Weights of a small mixture-of-experts language model, trained from scratch on English Wikipedia.
Size: 16 layers, vocabulary 32768.
Experts: 64 GELU neurons an expert, 8 picks a token.
Training: a variant of Adam for the experts, 999M tokens, 7784 steps.
Below are experts of layer 5 (counted from 0) of a mixture-of-experts language model. Rows are named down (a neuron's output weights, with its number) and show model dimensions 0-255. Each number is 200 + 20 x the weight over its row's rms, rounded and kept within 0 to 999.
Before each expert's rows: "raises" lists some tokens whose logits its average output raises strongly, later layers aside. This comes from a sample of Wikipedia text that the model never trained on.

# expert 71
raises: "=====", "ics,", "at,", "ers:"
down0,190,208,218,182,177,224,210,203,191,204,238,171,228,163,181,166,194,202,230,223,204,170,196,205,234,204,170,188,211,187,200,216,190,152,163,193,173,192,175,221,234,199,218,188,255,221,186,185,202,199,193,203,196,206,203,201,235,172,236,211,175,222,198,190,189,194,243,196,204,222,175,165,207,211,239,209,209,214,180,185,222,223,231,178,202,173,173,221,191,206,207,212,210,191,187,209,197,200,195,200,184,205,183,229,170,264,179,200,204,170,197,195,188,198,213,187,198,182,201,184,172,203,234,192,210,217,211,219,160,200,225,198,188,195,222,226,203,221,184,198,206,178,158,173,217,170,229,193,185,211,230,187,175,224,200,204,249,170,181,222,245,208,213,220,212,220,217,190,214,181,206,202,199,190,197,168,186,225,205,235,153,199,192,211,161,175,179,240,190,214,194,207,181,178,197,183,175,172,175,214,180,230,216,222,232,194,195,192,190,206,206,176,229,234,174,212,194,198,209,205,198,199,227,201,190,205,219,214,224,190,200,200,187,159,205,236,178,184,220,173,224,177,219,221,204,194,200,205,197,226,219,200,209,188,196,195

# expert 15
raises: " career*", "ector", " example,"
down0,203,191,192,197,188,201,169,203,165,188,219,238,188,208,207,193,198,230,222,158,191,159,195,213,197,231,221,208,174,185,219,201,201,205,223,217,213,206,193,231,208,173,180,184,199,187,208,229,203,219,199,232,210,198,205,204,198,215,138,170,224,199,204,216,204,225,219,221,190,219,191,216,237,180,214,174,189,208,182,176,213,224,199,170,188,200,186,194,202,199,177,223,177,185,210,206,210,210,223,184,218,197,190,193,212,208,210,209,216,222,154,225,186,200,216,211,169,215,177,173,202,152,232,262,224,191,198,185,239,231,182,202,185,185,225,225,170,219,198,202,157,220,236,191,206,197,179,231,192,231,176,206,172,196,218,218,198,189,204,181,175,203,216,194,189,169,184,224,197,222,196,178,206,198,224,219,239,212,193,188,183,198,201,181,182,219,214,152,199,191,190,211,208,214,182,203,172,171,168,190,196,219,219,253,174,223,235,192,177,209,186,201,153,196,218,204,196,180,208,190,208,201,188,207,229,213,179,209,188,184,242,186,200,208,199,202,214,185,214,204,196,183,187,234,217,188,236,236,168,194,181,235,193,167,174,177

# expert 52
raises: " 1:", "s\"", "s.\"", " 2:"
down0,160,187,186,186,214,165,204,212,190,198,168,185,160,168,211,209,223,208,206,216,182,229,205,210,194,205,217,221,229,189,200,182,185,215,223,219,201,200,209,189,217,208,200,184,218,224,223,175,178,199,203,207,187,190,219,171,228,213,190,202,198,193,193,222,210,188,184,176,217,247,209,205,222,212,191,169,183,206,179,219,210,214,214,209,183,191,183,219,198,210,168,204,154,204,209,177,194,227,172,213,222,190,200,193,169,179,200,225,201,191,203,238,207,192,186,203,183,205,230,212,165,198,199,169,212,193,230,191,192,197,194,194,181,209,223,208,237,180,191,202,212,198,195,205,217,181,204,194,227,191,221,227,177,231,250,226,208,188,184,188,204,194,211,216,212,148,206,213,195,197,164,193,174,206,216,195,213,195,225,183,239,241,221,178,196,245,202,222,162,177,254,216,151,219,206,212,167,205,198,194,179,198,188,205,206,183,162,208,186,203,201,202,214,205,207,182,217,179,197,190,197,186,227,182,203,197,227,195,203,182,193,221,190,222,177,197,204,224,232,168,207,188,198,217,194,196,191,180,307,176,257,230,164,190,176,216

# expert 73
raises: "8", "ary", " sent", " and"
down0,219,214,192,209,194,206,179,180,200,193,169,226,232,180,186,193,189,185,208,166,222,212,167,247,204,205,234,252,232,167,168,196,217,215,191,223,193,192,183,203,221,206,225,184,143,214,198,164,190,172,167,231,228,227,209,188,223,222,188,205,192,181,193,213,201,218,197,198,225,206,199,216,191,215,186,193,216,222,185,219,177,204,199,181,200,224,178,233,213,194,161,209,205,196,209,206,153,192,223,160,173,196,202,200,188,178,189,209,207,212,171,256,203,225,194,221,169,208,198,205,187,190,200,198,181,194,199,204,218,197,211,183,178,202,215,224,213,200,217,201,220,177,208,185,206,205,222,216,182,185,177,246,192,210,181,205,210,228,183,189,201,210,223,201,189,224,229,185,221,192,196,222,236,188,196,215,155,197,216,210,189,199,187,192,224,205,193,205,202,229,220,184,200,159,199,218,197,169,226,223,202,216,183,215,207,221,193,210,186,197,169,193,191,208,176,208,154,206,208,164,178,204,203,219,162,241,189,208,204,188,187,146,221,182,186,183,197,193,206,220,215,212,197,183,179,220,164,220,189,174,234,214,208,169,210,222

# expert 29
raises: "7,", "5,", "0,000", "9,", "4,", "6,"
down0,195,196,205,197,212,201,204,212,206,222,165,171,225,219,173,210,197,210,193,194,196,152,216,204,193,191,214,209,162,211,228,220,192,170,215,227,160,194,207,240,170,148,186,210,181,211,185,216,226,200,236,170,175,200,171,219,188,179,178,222,207,225,211,207,251,199,211,205,205,175,166,195,233,214,175,211,222,203,182,185,208,210,190,190,188,180,185,194,216,229,206,203,223,199,208,176,210,166,198,193,207,192,193,211,242,220,179,240,194,165,206,213,177,216,209,188,196,191,193,210,184,193,198,162,188,222,201,187,216,204,211,219,216,276,220,183,235,241,206,222,232,207,225,197,189,208,209,181,222,175,209,199,181,175,170,218,216,214,234,210,213,228,182,221,206,181,200,191,236,222,199,205,189,245,208,177,207,221,159,220,177,177,219,168,220,181,203,178,169,190,201,172,238,208,234,199,192,194,205,227,225,222,194,226,204,222,183,207,166,169,219,165,215,245,196,205,227,214,198,214,209,202,203,199,217,187,199,218,212,204,205,186,204,219,172,195,215,206,196,204,204,200,181,238,194,150,225,186,257,158,185,184,246,175,166,219

# expert 68
raises: " by:", " Released:", "|---|---|"
down0,244,211,218,183,190,199,237,205,190,204,205,225,232,208,205,196,212,165,197,205,182,246,192,202,185,176,226,182,177,221,160,204,203,223,159,227,193,212,175,198,181,182,186,216,191,193,209,203,203,165,209,179,176,230,188,203,169,200,213,194,203,222,222,206,196,204,166,184,186,238,191,189,217,205,168,181,199,196,188,194,172,180,182,183,177,219,233,175,181,191,217,204,204,165,218,215,208,189,182,236,225,204,196,195,187,193,193,195,204,171,195,205,228,186,185,189,188,183,206,181,198,190,193,216,207,173,192,170,192,187,212,204,200,192,193,240,221,166,208,205,201,197,203,200,160,162,198,213,191,180,222,190,266,210,198,229,177,179,225,201,181,210,196,193,214,170,219,205,185,198,196,220,191,191,200,223,182,236,185,229,223,133,226,194,204,228,192,186,180,195,200,194,212,199,185,184,190,190,221,213,180,192,176,210,213,203,197,192,211,193,178,195,196,149,155,192,190,203,230,176,234,221,206,238,214,196,233,216,188,213,176,233,199,186,181,221,213,179,198,221,203,191,200,177,212,142,237,235,176,229,215,211,235,182,203,228

# expert 28
raises: "4,", "0,", "8,", "5,", "3,", "7,"
down0,176,236,202,158,203,186,218,189,220,206,191,164,200,221,221,223,197,185,199,248,197,225,193,223,195,207,217,192,225,188,208,178,184,172,224,194,237,184,209,179,198,191,184,169,250,224,217,213,167,225,193,202,184,224,223,211,191,180,191,192,215,182,229,188,209,170,179,240,186,193,199,214,224,276,223,207,185,199,215,208,217,185,170,236,189,204,209,204,209,170,216,185,224,210,212,245,185,217,217,215,242,184,200,189,223,190,197,215,202,190,195,189,214,189,192,176,197,176,165,232,193,221,226,203,181,161,194,237,186,201,192,168,201,206,195,221,184,171,185,182,201,224,202,222,185,177,176,210,220,204,193,197,223,215,205,198,184,194,206,205,206,198,171,210,226,185,174,209,161,218,201,228,219,203,212,199,190,227,202,174,204,251,198,163,206,208,150,233,183,205,204,219,248,189,204,207,212,194,174,234,181,180,223,188,203,195,171,153,184,213,188,206,207,218,225,166,192,234,227,201,188,200,211,197,203,189,207,211,187,182,195,234,238,204,151,209,196,198,207,207,223,238,227,190,211,221,217,191,263,232,158,193,207,181,205,181

# expert 76
raises: "===A", "/sq", "t.", "/km^{2}", "yd", "med"
down0,186,204,207,232,180,208,184,196,184,192,194,165,228,190,229,214,210,212,192,181,188,164,207,231,209,194,182,209,202,182,236,193,174,205,206,226,213,195,213,178,216,169,183,167,214,206,215,199,200,231,184,215,216,179,190,215,217,226,217,154,218,177,191,219,216,208,180,199,211,219,187,232,158,185,228,191,178,175,215,209,170,195,197,234,217,215,200,219,201,189,211,220,193,211,152,197,232,225,236,210,211,211,210,211,184,147,204,166,230,180,190,193,208,234,198,195,164,190,211,202,215,160,169,187,217,164,219,204,206,221,221,199,207,142,192,200,211,188,192,223,173,135,210,188,194,213,162,212,205,193,204,221,199,202,225,182,178,223,181,190,213,210,199,240,209,174,193,188,209,178,205,208,195,194,196,206,199,223,194,236,207,213,201,200,165,201,210,205,183,202,180,195,191,216,245,172,170,235,170,187,180,185,220,197,181,218,209,168,197,209,203,218,211,227,205,197,213,177,199,206,194,233,205,184,216,216,188,189,198,195,195,192,203,217,226,206,226,195,197,210,209,152,198,227,203,188,184,218,203,171,192,211,222,220,220,190

# expert 64
raises: "–10", "–8", "5,000", "-year", "–9", "–201"
down0,211,185,218,235,243,216,175,198,181,196,170,205,207,199,214,219,206,172,221,207,200,231,183,214,196,182,213,222,183,208,212,182,194,198,191,201,188,209,173,188,177,160,185,206,215,176,197,188,219,202,202,188,222,238,184,172,208,186,162,206,199,222,222,202,215,196,192,198,169,203,190,222,180,191,195,203,199,175,208,190,162,197,186,224,202,198,226,204,198,208,223,196,211,172,178,222,232,199,204,173,192,209,194,226,189,188,197,195,182,213,186,239,221,194,177,160,222,189,186,201,229,215,219,217,246,172,224,211,210,229,174,213,184,154,199,202,223,202,216,209,192,229,192,188,167,207,164,203,193,212,193,203,248,231,218,202,180,195,190,185,205,201,225,247,198,197,221,234,199,205,181,204,192,177,193,205,249,211,185,238,189,211,198,187,228,207,196,201,206,229,196,215,190,179,226,169,220,186,193,204,212,164,210,186,209,161,191,208,220,211,199,214,203,176,221,206,166,172,178,176,177,210,232,193,246,217,168,176,217,192,192,249,210,199,204,206,189,202,171,199,189,234,215,186,210,224,202,191,203,220,174,247,182,182,224,201

# expert 63
raises: " zone:", "ex", "es:"
down0,192,198,161,218,197,206,201,191,256,179,192,186,198,220,199,218,225,171,190,203,235,170,223,177,167,232,202,205,148,210,182,207,196,165,207,193,199,213,190,209,196,199,195,193,238,186,229,180,189,183,217,212,204,206,206,232,184,205,202,184,199,236,186,198,198,192,202,194,164,202,219,222,205,185,213,183,230,211,170,194,163,199,202,211,177,182,173,186,206,189,206,218,166,207,193,214,217,185,230,212,170,198,191,202,168,207,211,229,185,215,199,211,210,193,179,167,189,165,221,180,165,190,185,215,200,207,187,215,194,234,188,190,228,168,194,217,186,192,222,212,232,187,193,220,172,195,185,212,208,192,172,213,213,179,183,190,243,210,204,171,186,149,193,228,185,192,204,226,206,205,209,215,206,212,223,196,187,190,204,187,196,226,174,207,185,221,199,225,203,215,215,182,213,191,202,210,194,204,170,178,179,214,163,205,188,182,229,194,213,199,214,232,207,190,191,180,180,190,207,187,195,217,160,159,217,235,180,245,175,189,183,216,191,164,187,179,169,186,184,211,197,197,198,214,219,245,223,239,127,224,214,200,217,211,168,182

# expert 102
raises: " chronology", "ios", "ology,", "ics,", "us:"
down0,219,161,147,191,151,194,206,222,224,180,186,195,189,172,229,184,212,179,190,223,207,199,145,173,233,217,193,202,215,229,213,192,206,225,222,201,185,206,190,204,187,213,202,202,218,157,196,209,218,190,225,210,184,178,202,196,222,210,202,188,195,182,225,161,220,148,223,209,212,169,201,193,203,219,173,211,191,173,214,190,219,202,218,188,195,163,198,200,175,216,208,206,242,213,216,197,167,191,211,233,187,180,193,212,181,171,212,174,220,206,213,233,222,211,182,234,183,233,190,164,183,170,199,180,228,171,216,192,164,199,224,182,154,188,208,225,208,182,214,187,192,179,203,195,172,215,186,226,168,225,204,185,171,170,197,173,209,221,205,205,212,195,196,244,199,200,195,196,238,172,195,184,208,169,175,209,206,197,180,224,206,208,184,195,193,174,214,253,197,171,209,191,206,196,189,196,192,197,220,196,214,203,219,220,194,211,199,190,230,217,185,201,208,185,190,180,169,206,174,217,178,250,203,188,187,197,170,196,229,159,201,203,224,189,185,184,191,195,220,222,221,178,179,188,192,224,209,208,240,191,215,211,198,194,212,218

# expert 92
raises: "a;", "ym", "in", "a)", "ight", "ž"
down0,193,212,203,182,195,185,195,229,236,204,181,168,194,196,236,169,214,219,186,226,171,232,207,204,197,184,218,177,190,191,222,167,181,213,182,182,194,213,210,197,188,194,187,201,212,216,202,212,174,208,239,197,167,175,214,185,184,171,196,156,190,192,214,245,208,211,161,147,195,192,196,221,226,227,235,186,200,216,220,194,189,186,192,199,199,191,194,186,214,182,195,228,214,240,226,198,173,177,196,226,222,200,198,201,171,177,165,243,191,189,214,222,188,199,242,137,205,228,198,192,210,188,222,204,200,224,214,195,235,171,206,167,223,166,211,248,182,201,200,207,186,199,182,235,200,168,231,187,196,207,156,212,216,183,204,185,227,185,203,188,217,184,218,215,195,144,238,206,220,218,219,158,231,177,205,218,225,202,215,194,226,209,185,192,224,226,179,172,185,208,186,213,185,201,241,230,212,196,211,202,183,216,200,172,194,206,194,190,189,224,195,212,212,200,211,215,211,223,181,223,192,199,170,200,207,200,191,188,220,200,201,192,215,176,211,215,198,203,225,158,187,215,197,227,204,202,216,130,241,193,176,207,206,222,176,188

# expert 34
raises: "29", "99", "20", "19", "06", "32"
down0,221,234,193,197,185,197,172,226,217,179,146,195,222,192,186,170,216,228,223,198,202,210,185,184,191,208,186,234,198,159,172,219,214,222,171,190,194,221,204,219,215,199,213,191,184,219,188,199,162,218,192,223,203,210,181,177,200,224,187,220,192,211,227,172,218,213,203,215,183,209,226,213,200,189,204,208,217,256,196,224,192,196,216,166,219,201,201,172,204,198,238,225,163,219,188,217,155,198,197,221,188,177,210,195,220,174,206,221,213,218,209,218,201,201,218,186,183,180,193,142,214,183,199,200,167,234,161,179,173,205,180,222,208,195,245,233,218,211,203,224,209,192,226,206,177,191,222,210,217,235,237,216,175,217,215,163,183,213,206,188,214,222,185,206,209,216,208,206,198,222,186,217,188,220,223,197,182,220,169,205,185,201,182,209,186,238,198,198,174,194,184,214,214,189,205,195,216,202,194,213,220,188,208,216,177,223,199,183,202,177,206,195,206,197,182,175,227,214,215,220,211,204,189,200,205,164,217,203,212,144,203,189,164,223,217,187,219,184,189,185,154,206,215,203,189,213,169,186,201,222,200,200,228,222,197,197